Experts of a small language model.
Experts: 64 experts in each of 8 layers, a softmax router.
Training: a variant of SOAP for the experts, 6099 steps.
Below are experts of layer 10 (counted from 0) of a mixture-of-experts language model. Rows are named router (the router's row for the expert), up (a neuron's input weights, with its number) and show model dimensions 0-255. Each number is 500 + 50 x the weight over its row's rms, rounded and kept within 0 to 999. Numbers have three digits each.
Before each expert's rows: a language model's description of what the expert responds to. This comes from a sample of Wikipedia text that the model never trained on.

# expert 48
What it handles: Verbs and verb endings after subjects or auxiliaries in prose, especially reporting and mental verbs, such as said, stated, felt, decided.
router:579532515468502599550491579518459534440577513540545603558470509439407557515527486572498601515456416469468583480528476537534410518525474442421478466461524420559410416495422510490555475578506538435579565486458578464555408494396511479569484431466459497541553425514480559525629559514503459535572417503492500494516521489531540552444555485434448479482512449442514564531503549483485442403578593486597549438417553456497570539536514514484473414451456461497530583528457487399464420512454536466476516491549448518449567475459439426537562451429505511473471459522453477558493420431505512439480529438484429413553468535515553499433515521542409505463514539435543459391485458519492526518484595462586521513461494512479427503520479503607454572560481561432568570474532525479436534516492504
up0:475466514485438507431425497457474468490544518460458576515506507504460460505538439551459518559506518478470489336490502563606458535617492580460555489604557395513520502447406507503471537467559540508503543575569464464518464467530539448413485517491483527524455431511482539454550549555477475599470472488476500528370525545357558501471439517537459416521466417457538431553470505506603509492536531529507485460407516479466512476419475466471502488518550527540462504488445553507458493496470486468611552518514420456489443434652611525432421476472569450487399600551513526524493442493499484436492456453522562546497438569489640486413577527512465547510482459518558481453456460534509561519462604536497474459498459551659488478473487521548496474503445603538498470481574527541451460553453497
up1:475592449483482530487472617459425531574416510466541465491507563494533551435487435478614507508530483504538471463506586410463464457541482505437552411547510372549452465536453512554492454506522465520469510508431467478528481487425546648536511591514520535534546483471560524478457486413448495492570489484506515424589512506454575576574572476488518550462440516371551441524498499570480542485454582568501537551493504408527412526512397565511483483517452516476541504552459508487516412499519499419392513466468452481475512494537471539555484508508456473601462585565501503559465444468457477492466573531570479569600391500466495428410453581455402435586556483500513554486491561529566488519557476587479444518367568510501535537492489586555528432505562490513468549550510550474519464513413584
up2:475542537519390556493413468562502454435449517486503514575448528540508473442531504482590523499539464555445503415488650496527453443447526510543536484494471390440470490462555606516538522531559503573517468468378521486435510554554541538422554498442510475413477419479494546486524516422515515455529494530544472546508553509468513582608516445449614581460529519422507484543442447381576461494508512542459533545451523494463528398506431521419534496404543496516491513551495510461434359558480498482426428477546438563544458484399472533578494458492536490554407524515484478605444494464508497501625571466575460509503555539507545560480582456446484493509558584495455529513455526550557506453538510398472457555501552545421552526566515551492519509526566468451564610449490470509393519509496534
up3:465483488462610527417587538528435548498553550500467543585436513517502529425483490557525540522552505589416529496422461506476548473515410544546502507585487458456473451457511550547457488461536399387452478479461454487411461484491387543518441469474516551477402466492503530526485532453443524623589445363459502454470503537479427551511582472570424448494451472589516575477498469505534493507597524468502399456502573492487427575535548577538459479390528563452442563528523498523471490528518522545462512390545470537532516514560454448505539431416536369504514550485496463523463498485482503455502499554566511600583502542556488479369465450556477505419549499511521590500503481414475535399486501628527545456594507542516506485432479526475484486527550509545611499521555593482506545508494477
up4:543571489528531478526501535532509486513602398602523461489478542550419502393394377553573479469502529510520404459488456569487397499540439404477509429529476444554418437476473541524497508502460497474472443508545555553488503600519481499552448548418415483485506487505473477416591500518479473434543523454513480589469526467534446457477400549535534498517495480567393385625511488531559527463522472443430528547555471482565524480518539485488482511483487498420527515470533474491552527515465493500510506533598482512420571556505485461601590455582542463380533488471497548489541537505532440492573563472431444521532573525498554421509560478572468578558586565524495445425486451479529479563398560518507525411455553518497460463501418535428417437498448483514500620479606541439440462535516495
up5:505487529565442548434520529383470427516496476434463494586446493545519595476455462523578538578474520585487526525411515473428531558485539543563503509579547533498502440490481551536490529540493497573578526514546463400582541366543527478475501498544561496584585494501503550508612474467498569459474525417436453495479487456481497477481512555514502450531555419560542531467584513494513513526538629408432509548547450575551510496416421420524490426544477445503532433492394523492611459551480413474586426539494474431475558545466479455504436492550424506586456500548430554458478435530532378519532492489500501484543541537582527485596455525583405448546591501519419511486557476500544456578497467500481421433543565552503452455473498461535527477434482507528403415546540541447487525425541540
up6:377523540473461446577561522533415454537513486511481495591506559460641353563507506573490516452446482475519534470576536407451527406591518549466578445517499466530488529544472519509541463454580537558544518595465515420382491477416479473518482458442593403424548571526463469532484583498537527531600485474482557488592489547462431465470461501447497535460476482557416535481452480547481476495528421483468511600492428531456510535491581578522420582502482522505522445491554542510554563493542582485487548495490546471500528470531483503523491465450589465468454519487428553569536483402518528457492622588541476434478611457459542461505529428431457469460480496510549457545427490419489524527466490560519522572510427534524491572481448566543371531447488494499472559483517455470494519373453463
up7:538462551490554555472425523628553512573566470383483455561483466443432536509508481486439586537392508481502464517461524459495469566592570517486398507468585588519465449501458416524566500505469546453515483525319570475421512475530419480488461517390453528622486538509497502462537573423468525508539429518490484544465525462448444480545514463397509482526479509523483568445462537510466548518528456492500502587448434514497536546501488459448445495530488501621467501518533461445417508511548566475537450467526470473458544545468407484506586516525444484431464429629533431487455357461472546482523559476504538523479472438519548558462533468456560548512575533497414500389463518546509508491485501520426505560475529506482554440553504484473455456608439534550514592511384442542435482493604509
up8:553562348556487512470412446481462509447494468452445527499469440403553566441533528428503469503489424459570526476525583407521571493591469470431462495513528469511579482519490483540493469514533532466520548545486583541544469523575512508531535532512480479564563502491507475529464508583531561396569474516492568457517463410565517600544530399453440602521497560439415546539446376494502635520542479511561444540536591537617505534538511464452549550439510487494423562644460589432424481535504510561465581467490464486490386462515540534473531491480487499504500596523514538465468459509491517557576568449604551609497437563582457467495546389559535549478505523509517451509503444486501510559530511543470401494466500505503478529484423475546447544479513562512446472542556495483503579479406512
up9:520390530525444478507458517469487506549413452502544455529474466433498493587423502461563544507478420469450561522493473435434321484460492455456465477547492484529367445518600474546455461467483519519507543514517513572505419507499539477481523474527520557521489458509502427513516478539499580502456378461579525490420593501469437507425476468445469402501485478504569546480503469492447555405487460600519541495343582530581527553404537450505544529399471488564538465486460522586471432501516579574504495496496530518459538468436447504506491469462557515378493528457501438519413459442489472478618525432464529437473427529592509474517470466531424534449485567501495474478403460399545525482482428582473501513567428458448491523522578437562543551547521403552531525512524479539497541527554613
up10:512527480424510550479503549473477490518540503504470528522476547469542532491525484453531438579524459473546465575536522595485441459478470548497465451473505346504475563501563464559407462588400526538530561466435551481500440554586556448514510489556559491533569494511417536556482528501497378501533515573554422453359463510548541488547464432405484510573428423541467452588584458504441500557561449532532430472483415524609423459535647469503489468549555416559494477481388510451589539525526523444515516441543631487539509485489488450549449436507558456519432467522569486571560473495607510558493449521427425505515495504519536572571539433561518462531489491483451431418425519452516565484496481505448479508460476490448562488521453613505446484455457553499573487559482544571571497461531534
up11:500513484487524548471503396450420509541542532506459436431537447585461528390519442568513561524583565519486447493419534424541548478400532420434513507581538507473508488517508524508471461487429514486553566514443504471501491605504445454526563508600521527523503518460567454447484516473528448442560511450479554390572459554452559460535459468459458429507582482542529453540578546405487556542497449505470510526375568585523604499514554448548498490538554474565494512506480566424416509491453472481532552414427510346552645487503613494487489571471557494452559478493445455527550506512480429440559521485523471436404431526526539457609486549509585453530389417479489512472569433512470516476520550437542463496587518516597444480471506528465528473446543579523493517482492483549404465506473498
up12:586432460532488563458583527590564578422517484410451580465566549514512516459432543514543471484594541477400527582560549502447527517529506510460441474539499489484508504559519567454454543477578520464510431554493534499518541448516540548511522550534481575535470525431454549500495465458518497484528486502510584475452584465439518474508479516504475473552528513494586444536473477409551463531555584502487462452490488509409501521513484545483459460474475396436551611500456489515455526506418412484460544347606489452477561502525533473502481419445483482530493425429493419466400482514466542524481472464451496431453453477466548538544496619586425511481493535559409496470565522466586480422495463498444430466342584497420571621589491482518409475436553454442547571476579513506579537543566485
up13:521540530520400547599429501629473501498499567431544503522562428481614432529473560572459524475447547516426499507479502568454555486494603506464491465520547555456491441591492497529402424531447522446576459539485419452557514442463532500565509498603516496539562522540425508543547558507464506452540490521545584465470470499595471493487546481443633412427455442446489500495504457479466519414515512481472484573472528411512449525564512497494481456449528462602471581471490528582519530510476530547435506556460416390474512468595534523577488472438576467470456458486517532478509532506397580502492472508532460393480521505437493545505391464487469553548545514477577514546601580484474427522471554514628616498473500506492488494520436468469454499534455561489582515538508587599473479564427584
up14:451591492432486496523464493488504425492557530459521540506584508479573534480578455494440464517644508428589538541529429424514502503469553479500430486545492521564516511484533482431400480431406462504533429439432471451388532554605526563481497439497466403407450479506479519557501526484432515515497533489564517578541518504466433536519544497496488503483452538570618604433480491489505494460484564472588551484463456643528569543510520443490495509404421481520464500524502423565425467503511522493510536512519470462573520520434533534442467415608477437488438455560493535461571556550481419501493474409502456567517536471448458444460468454473477520511548458429571521543512387529537487575443446614413410427478513573501388443488517514580539534434527470580500564549533546525465484583465491
up15:427378474521553489436524647463375428467493475482505497438435560478488483553506512487512550568490642564520455500477519588581501502474509521560493461491516575476498541452504469485460413493438477517523531416507467572512506509460539474432497527597565471540505539494461440502488501578489539492465498538522435539513485513537537437416584465441438590484447499499490509515519443493421536534511500448578528583544519509537622540496447501471500479430478503462539419516373465548520348489500466539512524463412554559509435515521477507478495551511478468507651446482508419431503546496551464533517427420511503574605551467542492539458545504578501576493473484571496454573549493534499548567513537441541460607419401473548644519470513482488464447455459567552545441561534515556581476473442508
up16:593586454499478529562558511475464469461581503519444480530432545566520631504525630576558513597441509587527431474516536514553511445603498520509407578475508467473557446445462470478547389571471457569475454566410513540558492546518564489509430497485449512593437505495413434458420568547456514645554455441526463513463515549460453562524451496508468469529466520510492526493489597455445402470473572479592515586495460465480543482532504410500459461475438569387453473535534520523488522537528510476462492473519336596542488506489470457542473520439449510411527438546493503604492565530467549543478515552487483436413461506566498532471488515543508439493429400517589544454520466434405428507498524469468421520476444483515474495441460541528580471560555515471468508531498454476495477555545538

# expert 3
What it handles: Words starting a verb clause: "to" before an infinitive, "for", "and", and Latinate verb stems like dis-, ass-, expl-, conf-, susp-.
router:597461493451597465585415536578482535471549466506499445493421512471458501535497620479532475512436453478562578515560465547522418465516503417464479446457526419504466477425433536471475466612460476450540493479462438431543547489450541499525438427465451517530537499480440550513485590583495405530528450494555442496525510481549471502465516544450548426533478464501469569509441525438502443408562564476566601477491546423537495425448486667491430443433452498487494563521445558436523416524456509453494506556560473558460543445539409488456547441482492524470479446479460465481397446503571526467500558530436415425504480500511534536421459507504491546462519489480503419433457454480452500559497525435510429565412500495477400443449418516563409557532390547429542581542556512479556584420461498
up0:567553491487537421451465488450473468484553398418597493542502396524525537542541599488564607481519431484478534558518460532480394478544491489451499485479430420535467494547509587522487458688470550544510556571499515555532608511490467515453529427518560523510472484473466549437464445476551493534497451429535487489563521440526527411574458569510461561515512567552531508499473455481541454419482567474507551482420561507556524528442484566512413500500480475529545464537483499406561466425469630445530493449614476548515554480444512464506541481623526501519472551491431595400443524501525633468469483535490451411500545470492392523610533456508442548484488528498456576491510512411497502466547440542412409474486513462506392426430480525491497476469538507506495549537548566439479547486510433
up1:509529560455493500476523553415500430541481616535606528525472546441554529547370470494643521479521510601499393489559509535474522483500542498535563523469542479427487536460461560579572474478539504471425406544495526411516494578452576481489532494458407437429551442490493495485461467430487570516513449466487493487534492516468542477614467517472529398512510631520548527468524595493491513607530518529475426526563481445449485383448547509538484571587521534573504460422486491552489547389492579493507471521540391512515461498545408564472485576585518437557433527445467529407554565563560523471470547500563456469486456479524533577411522567529502471478497424451475474440527460433376542491428411492444452441503579527493519492498542459500542504580524460504499515564523505567468498520476566
up2:533450447529523480486531489515521515510481608431568548456457461560546481451498505474476541427480484570607492527545551470503579466456541419461518421488431364473522483480468461611452531547423531519521431542482499418592548461488475428521480565597515553466380583490591596558489445522460552526484483512541451569509542475479508503438461529441457424519503517370525402441470537482488443463499533518564495455549617535520507495396549543448399559451435456537576458448488631480560527542524515447486564495503471530469509538495533525561490469501531494547479505480508562538548414542530566534544553504472535605592503446370497622475568482564456515414519427561514536452482460483444508485499528492509483545538526465490592502486465433486418442448432511495497390522476481529526473568559556
up3:520502587521512476408404483433534485480512459536526420510532476498422531477572571475548489585506465555534508491498459447541479440589439507517528426499470542532509532540508483507509587521483520503555449426588548503465551442470513495517420417527483501474562448504594489486505550526585462541519508508538468509439462607491614440583515461480481590545396532470538489553449490458441412458541412527391469467537447512461540430447549468523536533444463448536549423583504515505512486521445554471447656536485540534516537397437519558565527528467587426533594514435476464496553441588458586565564512542539406540457417559449523461528530506530482463568419397423533560415558501517357408501506535481488463504511461432557530461487495565540488524527537534424480473482467559503413511461547487
up4:503485507516459488481447486431440424524430549501525540567479478506494526521593417540591465505518373521586497545494527522549492568502409459550422466528486596503533498444468404475502514551572507441532570506451436488400497454500414535543481554529491518455544497423434509513489524589462492452481484499597474477611539569468587544524425506494508491570456536577537428547477513377517450455484452521525533513454576481489484423461498447558501578491561523488521521514452509471502587486423406507462542551460483451508583524544488485469462549435558448529438413444491480449493611532457584496435461495519522560543445509455521511494447361425535511455564407509554607522490480483594519606397526443502487468533492452451479518423502466472555462459559522511449523605616523430493438555406542
up5:481466554472533430496579457563461534432519532501483485578481569472434420540473489548535507541498546398535485620418484419562450446530434578535554468583530488500499484475619494526454549516459508491520537499521472568526558497512537559557525448416500460436484553484503451540588527485482647523575543500564483520479525450575474480392485551540516463388519578478503476527517528486455437461460451471547624516522542492486557451421522555474532384456451474465510476545462457481556464527516423486529492625436524521455489572461509463492476507526446492475521537547519407501512489496485464499537467536528462430584524478454498519481466513517516497586485552466499592557531390469414636483544456396515479487431423498559436472573555514501465534447397531432455470602617618508544562561467499
up6:647518446478403512520512494437531438461565505556425504545490452544514528519509527535513439425539516466529538497446539545546434428490512555423527569412528454502528591380390501470502563514478527462463576522577607463409511459500550449500373550409511490431481473480514531539378548518526489448554572490522482431499487447476504444496404498503546478409475477466451566448474404478457419521528563484518563478475544403595514474536468467469459514482604397541517481492495529482485475569508476499455477384472428446550493421574452492486533472458496543550549431513454414554474568498517602524547500497594471453511472464503434506537475466539529492511457441430428510512555515559373476589495568460540431463469444473512467527594523499462504573483426589551507574563489536456469468457464491
up7:425462491426496466485479572510532537493406528540544440414486626581552483468553602459512495548456554441505540432565429535462504471414490449487491612460479558455515449431612501505575494627491539624537518502458456562535435491512494462463496498601471454481554508522437568507497572542507413573601464420546497525489415479531553405477407460502428502424495490543538580529440479523624512539445536569526451493491495520409470443528462468418452530535468536396609513478414513523503467558515524466514529500521479537438597424490512581503526470542562482474522453497472457534474381493528487510518528511537457458454497510525448607488386549544524576478492450430513588519540517457426587527540439441536486500521532596563481415469508484468473497501538552555472548546508513510549492448516495
up8:508444455551395458530451510519525444517460463506468501511569593564421431504592533487479540514484521542423530450526549414474480585450444533460543433451455427596575499433453559413521446535505504534514457554594468439509456609488504491463399582521504476536483527522471538508548504452511505589494517452446473533475476608604353455442510574551510422496541570520499416434616563420385483493509531551501445462538528458452600485449507542493419504508611473427544636509522504547495545463482431413482443587442479552540476472497471485501440441511528451583460530526393521417459468465490515543470423531458509422528473498521514467548506552441542491373478521563492513531570444503471495551467535475481474428467494512421523505481479476466527477522490560560471536578438473495498575476554468
up9:512522463571553492500442489501444500508468465530482436574527546499518475532472421532592506514538448585490519535490531577515567515548493407423465560538518445538593444515429491513479580460495495531378507477518547456537592519430440463482573457453489447523485543545434590500536489503536499572560524585469528469441488562513492469478511534499444461546477453469519526422565477477499535464503488343584533439522464519549500493566402513478460448588452449446502487440569459387476441568475542457628560582467444458495413415482444588457497493490473449537453554477389553542370470609586566517559440476460419541498473498506480466385491561391404449515530478470596561459465526433469431553502552438518439550538460465482504486478499543485479480503471526546581573456459456540489529507543527
up10:600561454550502510482423615489431496425442413489422557503515587471538442481455521508495540413481474464475446459519500508579441525512423537479385550493505456497458475575519500482566465512481526421547497466539504439582461491498626536517465509515467517502521469618516448487582517537503513563555472481548493436492477416385488571512502531505601455517461534539407636582450572416522477469509498577443534515532540601516463461412419494516456484479468485549416590530510556518522467504433466526473508465542502571468474511503466479592452528508498429447455468606450621539572503493534460472542550496481563466451474532524524478474447456526519515502582403529481505496433525613472600548512504402469462574595478387445500526430407506483570547476521465513510584521541440576481477534506520
up11:398528571418480488492510467511510523541426545385566532552459499409481580501495583557551501513492501419565508529546425511463469472561499450489510509432388533555542476490521439458560512498419533492502479570491513448462557554565450525450496525466432511541595453560563530538473467485485433513455591492522428462514514523458497606509486471557489466539553425495407495467497517507433633490491524540483505423507473511561551415441505552512475503546463445487484466511566544503469440498451507453408444528499428515483472413567516529518681461517567469506457469464526462464527462521563535469545586585402536567523438467538556574473516534451509441408508477465488429456507544526513397543512464376552478505496436573593470531414512501479437552594501410392452550498562566514474526439533407
up12:535392530443550510536450573523503541496540465604490509424411553505573351516479520501584519514494528609433534453473422514477458448531522511509467563508590412500398498487507467509519595536578472436515415517564533472555525547532534516498506504487559596552550529437415521492535548540482517452456422571518512457508482461553625527542497474468491482481500562549523478459537491580497450532544590474489459478498549520515437562527529614547495517479526545465429539410452488492582419437489448611557444416507550542528506452483464488503531422446482404526458480559476469563488543508340544482463487563524456434486410484448503555474518523471521496492491561447485474509473594451481444554533608559548507541490537527601499481517500532578409495500491634505501486605566562479499515400513527
up13:411525444459439508466450472379491474441567436533470456518490429518439482461453553553582558491464485532504572541490403461473462544511489521579472496592646470559551527508540601483634403526497568531449560528434477525518460498506523534519474513472504493424406472541498469486476491445484455436449595405613496509545514549413466547501452447404405411503488482495498503559503583424492439439484494509534575450484571432546569517547502536487447486514470519494588488532537483481574446603511483567451565470487513533544420464535481437432542509372453508520477540506504580437519543629489499432506481489437420510564528514453618488492435505430434587473424544479409454462463452481463478537502571468501499475509548488471448464457413438457526495469469554557509545498490429511506479487585472
up14:412524414556468496456518640630511548457495479427477528473524522414471428464594530437449480546498481526458463473491483464555518523559515533455466499453442529404606570420534473495458573547542498541439451506481537557504492471412519600512540532545499566500475560547430509430448516480420570534485473545480535490518484500490498446581449557559453504514520492512580492505575580472525482490440517440499510553431615489573475510491450522465472526491492427520473457459591543462485443594461532492535556510542570583519554417354418521590562445468448489457579481562480539545440610512570510476438555531596544511498494486473554518488596429457512465497541501512426571534415455543552500569561442527440508420489601602467392502506529468496455547517430527524418530485569484464493496442515510
up15:604511541512508557476493389550512483425480466527484544478558604430518477491480579587558460480575512581513549505583530506461498513496551467499507402435464426569558476472495403567469407402414568481545502534469517544495452469510461483544438441467510467563438437447499513506446469546512548543430577494463532408492572519496386467420436470384489483439417466549545573507487521566427507428497464470546613484486477550500482610457457588528484548570501498503494557477511487412445502525535481415443498481477569599481546547468412558560491493530474430575572496459463513586478518608476472554500539505516557574473512469514558432417430515539499485386480524485462515495588531488563572495594555545424481544525556484432471543489550476570532493545506527435543520434497490513436506487441405
up16:519568454512549410492431519539433459562541530496527450521447475541467434530487645572507448424529422492540473493416563438473543396498531534474512492556469469406406513528599552513598522478534452510532534443566503439415510430468577514520489471497458452487450520496494515478471542483479397545499563504495506416452453473446572548437460539520503526528517432558532441575521469432549543473519473414459658454562382510526496554537592574485499409505404535531433512528540488527454525505422516508459508508511485474539492485518481526478587516602494492476473496504466441491480480440596547502525562570553473479532427507542436403347441473501483515479530505506562462510446492430501471588472408393466528475475534488518394652436392541555497448545491483471486475503493472473494548485524448

# expert 19
What it handles: First pieces of long Latinate or technical words split into subwords, such as inter, trans, hyp, regul, plus LaTeX backslashes in math.
router:594497481482492442517438557485462536508538451545514453532506439528519557543479536544502513528436390498537546500576430554507471504526449519451506448462528463520454467469453511482452490542470478422554561505518454416568500371562587555458537460545482547535566474470422520498474519476455425520581456524590437533492538482509471566432518567474463404544530441418493584518375533420508511446517581476584544435528530481512580493511499530448558450457455495502464510438456564444508448499377555472532515515583410544439539497527476494517560467508498419507583443454474446466363466545504540491454556612456449478529379514557500513508501551580508491401506515473508483475390422432450511583481521493541510587430503503468484410484456567574505575552441552425477555562563552431547450440401526
up0:529573500467468454425392515469465500468507520539550453476485558528568482453446511452535486455495482535491540472461456442522567511533440482558392475491511461494492495538411520553499554466482481559565531438572511451609404455535443415506499515550591530538513427572489526552562535556536528517520452536360514416566542397542597534564454557455437400544593508503550557439514481502520587497472500545425481461459561499462488578541481512509422466476470513559499447488420477552563506444370580489497578419517590500515482534510505564496492466511542476530587536456517507529504464515488446408491493486539460503554423541528540501460528492436549495481490505593496503525557474622442539504475502548440476529600561500494494506602472558432534530637505483532607528574494506580418427367539556
up1:464535514491464484439557483463495446511498508524457506464518516433483555529435531576537509503505476503571443497464474536493498535578508581513494403544470454477473460535502508422498540450470492535424549428429582509554546454490541462456488483312528408481485537493465473524579533488540509420588462518439430530450508481443487533529466501525407438430488471543543425553404470463551438438401480509605552392540465405567519470538476574481575445503455500632444522438478548466509534571486487466492455544589545488468499446530471445483397560406545514495474549468529571510506490500589446442461441514525414453470497405544572489598522518457415591471442425630465446562441548523486475586479457536474497515531577543486511495496523591547552634574513520576536516511503463477551463495475523
up2:500465554408469507457504417479584473588405516610520534517404490471434404498588544549464536515547522576474539517572540495531499521500495501473465508462441405508557563571543463441445495575512546558431601523551564461418606495583455432529520512563572558505453482444508546470497503529444492449557522529560458509496493544512611433473399461466442493507437457523451466515512560480426444546433460553529492496528509460449539473494438539532567523432472588440453555539493492567504527523483491443549458463480616494563542558419574458586515487407524380437538428465442527377585516476567471515573582516542514499449449541507524450574506461412424575501502463518486422489503504509472538464494517568486528509483592512501445524489469506494518565450478478580494386446452615535457535519528452
up3:517446576482522540484494495527596425481525462551455455509566487438549417442657510507467551501431456568489500538502470485570416443501439539530523470432457548401558495514459532522452514536531571493477572527472582529551504503459531404482509513436561486480466482490635518600447446495524555538633440546481489463465531540512448557517487496466401481563526408499579508547452454467514504400505472482420574532476571579468573523608433508501538539446575544538386475437524535535456494558417574493376483561432496533407490599517466486467379469498389443512533525449477538531493479533481543509456523476490456428463414555511475508513522508494434487479470464505555483453538517418531435537518453533470549589540499530518524571492502536474452464522459536392545437494558527418501406484453557
up4:474497529528486558495515547492500558421522498567461553515520581514383565577513539484506527572519451449525624412568452491474433538488491464536423454458459597470504446527508435503495578541442517510552542566420533458490480533523477493448539509484475460469422572500497558502548550501466473580493487562510495454466545485413560537427480619521522436568468467458546516484495591522539505561590418530625512454483524469466493454526459518447487484409475508493567479443496462510499487599486519514575533523514533502542559512515454420531479521522437495500373575512470464532490486511504449509406447492435488445449363426424430626399410545539494581478543504506485451416479524419547363515410477477476445528549533435461392464438504437521427580539546497479427464492473524423490491441567451
up5:512446462481505496389504568403511487497469472393401475500488386546408498482481461491502567525474497426507450495404505555474470498433485481526586492430520506571515603501417494511419539445548458453500521480456448464534470547383444523475547506487605491541523500475508526489529486495578557474582458420567518602521473448384438496550514500572428552531419514405564513412554507511412514487557509504482558491509524549479471497527512536522517605473511492398448519512423514455468450494521484471563454393574483532482558536556502602554465457490491513550612490481389476487459556478506471425410591516487502466551510486515536535496393491467480448512526454573474477547431518484460398517475552535446567389406468528456478574453510494526500445414500437547566555470430612497511533458573481
up6:550546551526440466479512567457511488447509534486525492500465544535516439472473489498473533607418426556464395418475564453517522576505602468552475518505506506457498422485513424536435580538535472464442515488566451451438423420452575503611520534436416514412448497550428482488506525446539457464538531511548503483442526545528602445464506520508580446517530485475555466447457388529598481541498599555485459389634456509476551512502538485498554404608502532596386508477535554403540448416506577518528523457567462484480501537509511397485506496558565401419467473481510448429517517534528598463422494494569512400549526517490539494483548527483494483425435482481621563568419397470508453487498526480462516411558562512443507539479504532508452533507489540561491499436464491543444440495450459
up7:547428522554464506540598449501404482402469489465490514513525543568426409532496426510501615549453549638409521483436438583475561517559421491478476525457561508535532481476465477458459406474516488490573508407492499556473569437514593503539486534423539517473563451486538555537554543509486496511431528508556496455497523494385524537503485532512430470545531455489484546459356595469459560548437443500584504421523572504452504520571534508457398384466474437481518524452496514501528468549499502543439581483543514431509497560579511436571472502536500431395447496519470428574569490423482417458429507443439376555501571451499547568499595559488415459479549475520548578503498498481464464484565517473529550542479507469475418485496409514495483491526435415497505477479530502532622565440548480
up8:503568448587498459457499524550579435518530538554554461552504424477561575433455574413559531546539544496516566485509499517537452511533471591447412553415445539426430473538518565550479519479609478558496476495464497532394554442493597465563478471468544479514525539562500537567597528506449510547561470515544473524582494461467511462448498485511509434531472511491538463519561577395407454526404520483540576536419524560568515635480545550452443507519360455517481591492486503502444435489482517539501432478561498505487579551495464607534471373593524519564563469518522495520563422500452510483434558473432523577494488441545494504547452504531585500439540544507514426504524462438502575456468506492420444516436502550528550568512504577448502475420541402375574557453558488479486508530566501
up9:582510453370485459540433566440552479487462513549480470524553565513524582489422543480481465429507506481455584482546487555502499499530557494480519533505490527535499530502518477319477513584569474420491506477488588446546504531496350503553521443504490427597534486519463437525485479543463399516560434472620546464479480449494469496490417534406469524561564476563506623516504435429515519447545551533562514520548575457476490395448441516434445506477418432633475539474495492490440414508424428473482453528569535491508419480494506432550463493517530387489592567507481518441490487531494557521554417553501485513535453534552540553556511456567440416539622449438433470464514492518526548570441436546448430577484542499499503531532524482458497564478562528482412537538502532520433526430445547
up10:498496564506528482608422437551451456492497591500651566550445424494571450572515538452522580498492519569568553553579466498481423416528491547544496512512490527487493532593558478457474515567486478493492437576393505462545528413516581496509551471551500423481575536426537503437475454361471605490485495577511500506581490503511474531582571557474477532598479527423446548423509486492478530492592536559409421469432553518487554511484483494475489497464552422530408426533511536496440450497524447466506540497525527484463441497454459445485536511582456482504552452432456526644557545529546432452558466482440457483552515533536471464525564460443500504543476552561508574452483449516490507582511482466528427481399416416480568453493544444480476572509555523524614480562484528567428396455515449
up11:463399464496556465402529538446428470395459490545500391452420496456465493529474487529485489530502519490628571458514603529526561465504514552528476456540553507495530524544540525481531496508482494441517482558600494484611500472544552561623425518475522533541467545535496535541507402496585484431572512494450423391613496469472412535400497600585487480501554442528528466450540508417491434425514530413444494442459450499522517570545521568490472424475530456456474588578435540462506551482508446428479574466465452523557582426441438480557545470549516497409503535487522514532426370510492531457558517491424508501458425543549370513491505497526464455472554448577535467573467523458540523445512501441565495435425493445477409491432530508470530482479477520519472547485555461448585432521593451
up12:410550472519472501467609447451453444540555525404392528506427442567499482409546505534499587535507466563453492479542452506491471416446426518497559478490524528548450539477587490526497506532494546499554507503450477512388481419571489533543527572508433589492492512527518483519389470509432440573457431475497533458547509458428454561537510602415480492458491427417537491513499445511564687548507506440439532513557534412457559431435455477510485443428485535481476425576422456508553452552455530536512406520533550477539497528531574476577491517478475466505480347528455488468512570545504467468454485483533467556492423528555432468409523589540505584445503459518527442532564510502503645455475528595476519470522535455476481426533546492480559507528478470533611495556558498427452415514476556
up13:479532426493552475569539446467515507428496480573578551555523477454573566431402420464498511454502478548487415490485466517477543619456464446461452556499513457453511470455433508491541559446507470501587539491481465394499402458472497516517521552444512616470517426455471500512536473427447554529596410391567410458445364493467459454430513516395489506489496536543425476534495498564451452525451478534549501416450476472468425558540467439473479495528527556461582521553529466514512545536600509483558561455570432547374559517558455507534486509445412500506578561484497442510494498528578517582562510490499459544541427470489485527419491496463442441586557483551543544461570440421420593469499474535520412562495477553509482534524582523452505560478549496589487503391489548483563447402455461
up14:497523461497426505600472457484458466516459538468516425550500440403610543495488477510551539480463516543571489475524579481496493488467545543410505424459513464551469478530519446431456487585619498472490496480540487493426613484447473516477305454521613496537371428507546463483435489427535473548513606462531534506583381515493497466498516538537413466489414528509532535489470522476543477504591504500564475484508507440582546497612532487495511529531441475469556484507474554479456511582491516465463571472443468591476433600399529564513468460454502536536492522373500482488587576490518532419464542544605594514509464564482449515584496455599539464456465462465458516517536499464580489488510534486519530540548468464596409414501470519480491558483486533456517527384443620468522513493538472
up15:575446491575420573464533549449454409541495535551398531419483460506473474572582424499558541477559508454524555534492488429475447458454470465467514527521464491555445490552542558434453550490541475416464489489510498518510413413568542510477456379398474550484547487519508473499514422488369414582501512488598441556423496449539479447401518468473566460453550488506533486474410527549472557523556542466485439519569549476424536593489555392502503500558435461497540510452422522523554484522483551454571427574460473534459550442485481545454509513503523558568526633431465502390583484533513356412559510478472589520540492549545488564437464440563414423461512485490482571466464463499495510564536463521469546493533472395467461507507540496526534484414441518533529493445478589506521508426437536
up16:393335448508550458481416595524595436465602570543520547473533485490602527518565534564482630454482561549472452507492563427444476536497471568479458542485554499554438411557487498501470554479488550453540513412477569459482566444538504590582425572548502517516479485525594504591470493498539517548483471511464484504504596506475474536494425475452400455507532449424536436567467522432568511531486506555463554438558514521468534554527468479395476522524577476499464451471429491457546532443413501495520446486494518563506439471557561433387502548497505551487466546516482553484538514455543607456479560469581588527524516503476550502552461504568554416448565400539415437498494444465557538512488526495592484482442467487417507515508440536587530460512424478522502497541619488464501605448532504